Weights of a small mixture-of-experts language model, trained from scratch on English Wikipedia.
Size: 8 layers, width 256, vocabulary 5404, 53.7M parameters.
Below are experts of layer 5 (counted from 0) of a mixture-of-experts language model. Rows are named gate (a neuron's input weights, with its number), up (a neuron's input weights, with its number) and show model dimensions 0-255. Each number is 500 + 40 x the weight over its row's rms, rounded and kept within 0 to 999. Numbers have three digits each.
Before each expert's rows: a language model's description of what the expert responds to. This comes from a sample of Wikipedia text that the model never trained on.

# expert 53
It responds to: Surname and place endings. Final pieces of surnames and place names, often in tables, such as -urt in Frankfurt, -ić, -son, -berg, Wilson, Johnson.
gate0:479502522476497465503458427450597503508450519501522446554513504472519499432482508498564536504538604430550482444502442577513508523442532580503513492428568486512500498576544531485554516548569485483442472526481507446505519483469522475518540475575438559497515505543466498528477404521563466506544482521536549446516538534467423461479472507501473483554539524503538509522425446465476456568446506477480573415524497552440471429484462506462434461509482527557458447453496470487474506562516547437495518508455499559493445440519610521616482476492499508517574512483468480498543470458481482488517540539524565479446567435486496478481514502485517459560442486552473548492507486512479428462511484512490552517467423519432499541555448478501461511503482567543483521534504527460429491492505517
up0:518477438482468513564461526568414478507526534479520499432481530543504485541456548527494493545468517502452508553507538440497481498530534517508485557564423520507479516491458438508472406445415550557579502473535472541499448501508508572458493459451557486511556489499492452521468559502418565509445492409507479553500478475519552584509537501529468527478481479487505478437571523449508513494520469541506509577418483496542521498536515510492538449470460513459516579482500532529563525390464387527554493465505552498500536554431423459444535544538482474496445497573526545512481586584518434570533482477457438478486455596504468496541501517546521536453544472566474486533594481543495455518519509516489491464487572494548499455513491533500485497466476496524493508485504459460499469495479455

# expert 41
It responds to: Closing parentheses after numbers. Closing brackets right after numbers or units in measurements, stats and chart tables, such as (5 ft 6 in), (145 mi), (2023).
gate0:469523500449514482530487497467395424462544523465535506471488511402514517519487527575507551435511559485481480475461460505544428534483482517474464493488516441487518477596514459463514507499528477349501488515539479529512496482521520530511465466448598506535503481565561517556478568506476473480498566454469545461430523517422537519496516569476556418515532492506491465485541539428452556472490579481491541493551490516509472516501480503443511474457529557479478538507472527483502501520456509478505528544484498478492493570492483512475503485481481535571563472513454502528545477543452498476520553525343488477519602526471465520520360517451448446512554500476557461525496525490503426455498516550542531524473527524469525584485581519508445442539502518464473452497509563498550499509528477
up0:518500511513555500425596430489551502429515434569460510505540445527507434455481522521483508565476462452550508467562481527509507509494564521513435493490479498491490464491536402543498497576468475529584505491510500552478520526519492438428507534484438483490515501491460450495526472571463524525497523510526522554563566469497470444499434473507443549506498467528508603529467528558513500481522384490542577512509520500478470427533533497489524471397478513446524512437459494524430490434437536504477493431527467445475478453491602491494494507488520478484516502472524499433531476497516519506445556427611458510517419434469527470487599499497500525444494593531477563508508517532529493484514511514475526491493597500555493442490483499472573447534525528504562498543533456444476515508527481

# expert 16
It responds to: Surname endings. Final pieces of surnames and proper nouns before a comma or period, such as -ić, -ović, -son, -ney, Jones, Wilson.
gate0:503544480540528480495455433552567555508478548417534499449479516536489491542453503487542502495454571456506465610517445519497409575451524493493452470495528499505506510527478449533470413515518491481432521429482517603439462533517617469517440463521458497482447523482419503475494525551500562465433447476533466461484490448472476539517549542516490482484455486501509530460430522510560484506500509522511496446466523491471493518480417568499493555463392450428498524488521494531526531471532502534500499512600437450489507523499501570528450479535482494565519477512490506579434503537531460574567470525454492483531507467503433512435496515460441479504479589511595551545508538534475488484549508568512474461512482536510478455539588420515462517487455499496504500565489427517501476474521498
up0:510528495510488459557519619467475613470474481466477438523535486381550544502463407456502461489521477515475518501466514540503498448515480469472489550462436465486457518539593517477486435465473531530507475538470576423527483503565442463465521505436496492521557467527510572510529470447439451519499496465524565490538471452474568462508488510534480524477482490520517475513554479485460504479519541455488516528464482508475437586505478487492537490536523577524483516472523495514514470522526488483515493464454577556500528495509468427585482572520495521543464523517457527462520512475475475487520485505489533504474501502544583470527517481479386555529483426496475477480562488454520472477539563490492413425452551566460471486434415461601502565564470488457468531455495570494484541541576553

# expert 8
It responds to: Clause-ending punctuation. Semicolons, periods, commas and closing parentheses ending clauses or list items, especially in legislation text and data lists, such as );.
gate0:506400477448473496494543516490415494567455487471450509455410469487500512515492515478425475471477482446515522509477499452383496491486526499488553559498573539507534470560480444586529530501435528544521554447527483513475480479512488546524514510490579482484549464491527499489480476487526461522597495446484504467398465496467579482559498487493489451506551487490447534456484522541470477537517555528485502501557551549502439560429595503478552474487441595457462490520503519482480446540506469482492470543560508511510487418483514467520518622491497520500554517524484508444486488506485394502539514575477526510523418537499597514508501480432483445505483542556538470516506532508516498511559440589485461490490574596474563466505520498477475539514458446505453510531558573515490502495508473
up0:461523512510526462476454543528547523448447567489561452491538514551468526500547455488553505554519549552471527488512547541500548514547468450501483546497447445482477511482519513442543532490516589446462559488554543515513456503516481448505430509440386519486422523510561501547442463482473478471437505530548479488526557458530465580500533538505542579500525529483534489499453571472572530515500428498548531455452445456472544449551479512534481568453494516546518474551472509531526559505534496520525503473433454486465530547536497523386482453606521451472528498464547554556521432439535587540469429413516491485542540539491493424471460484502532520535470514486570519459447496388464466504469506506488517551525485435543531487506444508529534498475494533474530490444442529478527492470501539

# expert 47
It responds to: Word-initial name pieces. First letters or syllables of proper names and terms, often Indian or foreign, like Er-nakulam, Ar-asu, Ob-last, E-ukaryota, plus sub, Bh.
gate0:567461510437479593532604478460510487510483498499531489491555523483450478514509481481506535485479504495534518449521542522527443513510500506482534551569474502494527528505462434512465461484510525468484456554426499487437491519493453468449417489504471385518486486580533466509411570487512450490506540544437428546490529473533632503535467447571519538504468507487497482484501507481458531582518533490498488494491442474477468529490444511509502581475494501519523475476433560468478576520512553493418487582433566448485481495599473550471482500495576532516607502502485527533525499486451523506533490479483544447565544532537529606511427483497469482508504454551473467530507498504486466463560413454578526452477448564559494469494445513494547423549502483508478504471559555485510509515507535
up0:431457515506541530517438495477480528494501441517491471495558518489495544491484440466502481512554486564536541540519475533471490537532544414480432473535425424564499499517475530452509475484488490509503459477509553451493465469484441480463525494476515526463426513472510393507519393537520451533597523454486498447460518482494509536552519509506442534491542497505540558488557437515476516427525508479557471585498528551500496470581473557459504526467462475403501576491499496486462545511568518509492474498492513435451504489488506526477470540485517462540591570461525498532501488523493646480482559481501433544456496490498504483464598569466513531539491588501440478451490498595480583508449476504460525537512467459546457449541495473511490551499484617519533510466501471430528467459483471

# expert 50
It responds to: Closing quotes and parentheses. Closing quotation marks and parentheses after song titles, quoted phrases and cast names, such as ." and ").
gate0:540532512495517491414528525482419480525573467572516563543520555473482498534419580532501557501529469528544478444555505518476517457523498503498528457557556447483443506454591510488513492519510541568492516449448504407397591582503473496482517501463500484582536446471508461509545445525553496503488515494581528574496467443495461555433523499465513473487495526517452505529489507425528457466458471502476462471487538457493531443482563435548569517503479469551525536496507539471504405508490475496516498594470439479516530541510498544467509475428507451536549461461471459506506519480471500474459473476507540529524494540494462487531520514485504455506412532524474467465505558521576477523530444493546460549512389532500474495515524562413569512473571468494516407506499475437549455557481499
up0:465520485496529474508504480494553551511384519476519519460478490504595507552482483453478512468522482518455572525405494518537501579498488549508431470498444630533510543541457487523600518527438501472526553532507515603527479386475517483519437499509496498495479568504519504570594470456458552491436483439474501450512454509430479443494506489500536508536546473493585573460515478527561556574548464474493511524521472527502541493501414554532488486534489507442483482553499569531499494525504449496512504501506576481474435534448454496530465441541478500493562544519554532509477492502506506558483481502521497387437522462492535525525454460525519456507493463484499501564512459521535376508552509517456497479493476440521469508498467494501511495483432502528445557460516494548444542514571546

# expert 12
It responds to: South Asian name pieces. Word pieces inside Indian and other non-English personal and place names, such as Bh, Raj, Singh, ar in Devarajan.
gate0:521426486468435476547524565509480499484444585400527469576441467500525494568533512430456476481484499390528505454515587428413544417498458471481518481495548485499456526462527479473466521529481468476561510530440503509538491510485499416495565513437500501519439591477540498500504492525539588477477501500482517543482499509473467471474536468437518534481447538524512515565503456532532531403482522439473499505543521494532482501555494485508520511526537497486527483537497552545468541544553540510546516493534540508435488428480530475439519447478499489466459506543561516475471487576524417503576464495508530448561531419561519432563456537450560515480511414556456493489500468502510528485533504538548534450519533534539535526457486450477559522513530431426455432534439495505502483539463566
up0:567599515499623529441472509532556542496529462506545541452545485485507499451505491483526538546543486472492440569442483550526482503534584532520486424538482572463503431452479577431458536447500532488428469480532560493458522545506440511541522425456495507502522479479457461517523523521515514516455442511583525455485533499523554512488477588524521431480485483488524499435521529529498503508500507493500511468488477569508461470538508511465468486482532572497469505456489457424472544513398476478464446511486488503548460556542447377564534581468579468461498508445474478455534536492406502520475516523495518444496449566492488530471449435541486476481487509442583543477420554439596551541482453481468464505486456501480527506498436543500498530472518538502493459475535510529497539455516489

# expert 62
It responds to: Word-ending pieces, concrete nouns. Later pieces of common words after an opening fragment, and concrete nouns, such as l-ime, mil-k, redd-ish, water, wood.
gate0:604460481514495423488477435465508502524533475476500452482504489508550543537464481439525522466542487497534451536479461452518500508509501508482462495411571452514443461470553460528520467543538551462428531570502488473407457515487545529468506459563473463532537557484402467501568520474530506522490477507467436542462460575430550529455496503489448535549458486508512476522477458486524475474461519476456538419532518479487590522540539520559436532409528443456471495509540528538498468487548493467543519438513500440525422533456566459514504456509564515466509444572518476467472540424474508528524438511505495523524525509552570487480491569466430524563511493519491492568608475561516484464500477599496488439580499477507520477482495508511429556487527530456515555517467430501451527549498563
up0:432602473432480510484505509504462489522489543456507552433522566557483466507540537539530461510445474504489473448508526540476497525473511493506496509495582493543551503478509524506484489521471497529562525584484515493479482518524510519509415537497528507462526456491487517492460483542514472501548525572577543462504509477543587484538514507593474503481502500505498477502447558551452494443488537583552411518518517521441492458532455481535419492509531514457544502467559539487480482510445485548522535494503468498501524410497485498487504483531458503535496509460554485484533473537573487430488511341408465557545455517451522469500491408448452544500460553504509513533477526463438446529468417446491502555554491457558513495572477493440534440494514478466540417509542467543566520367555511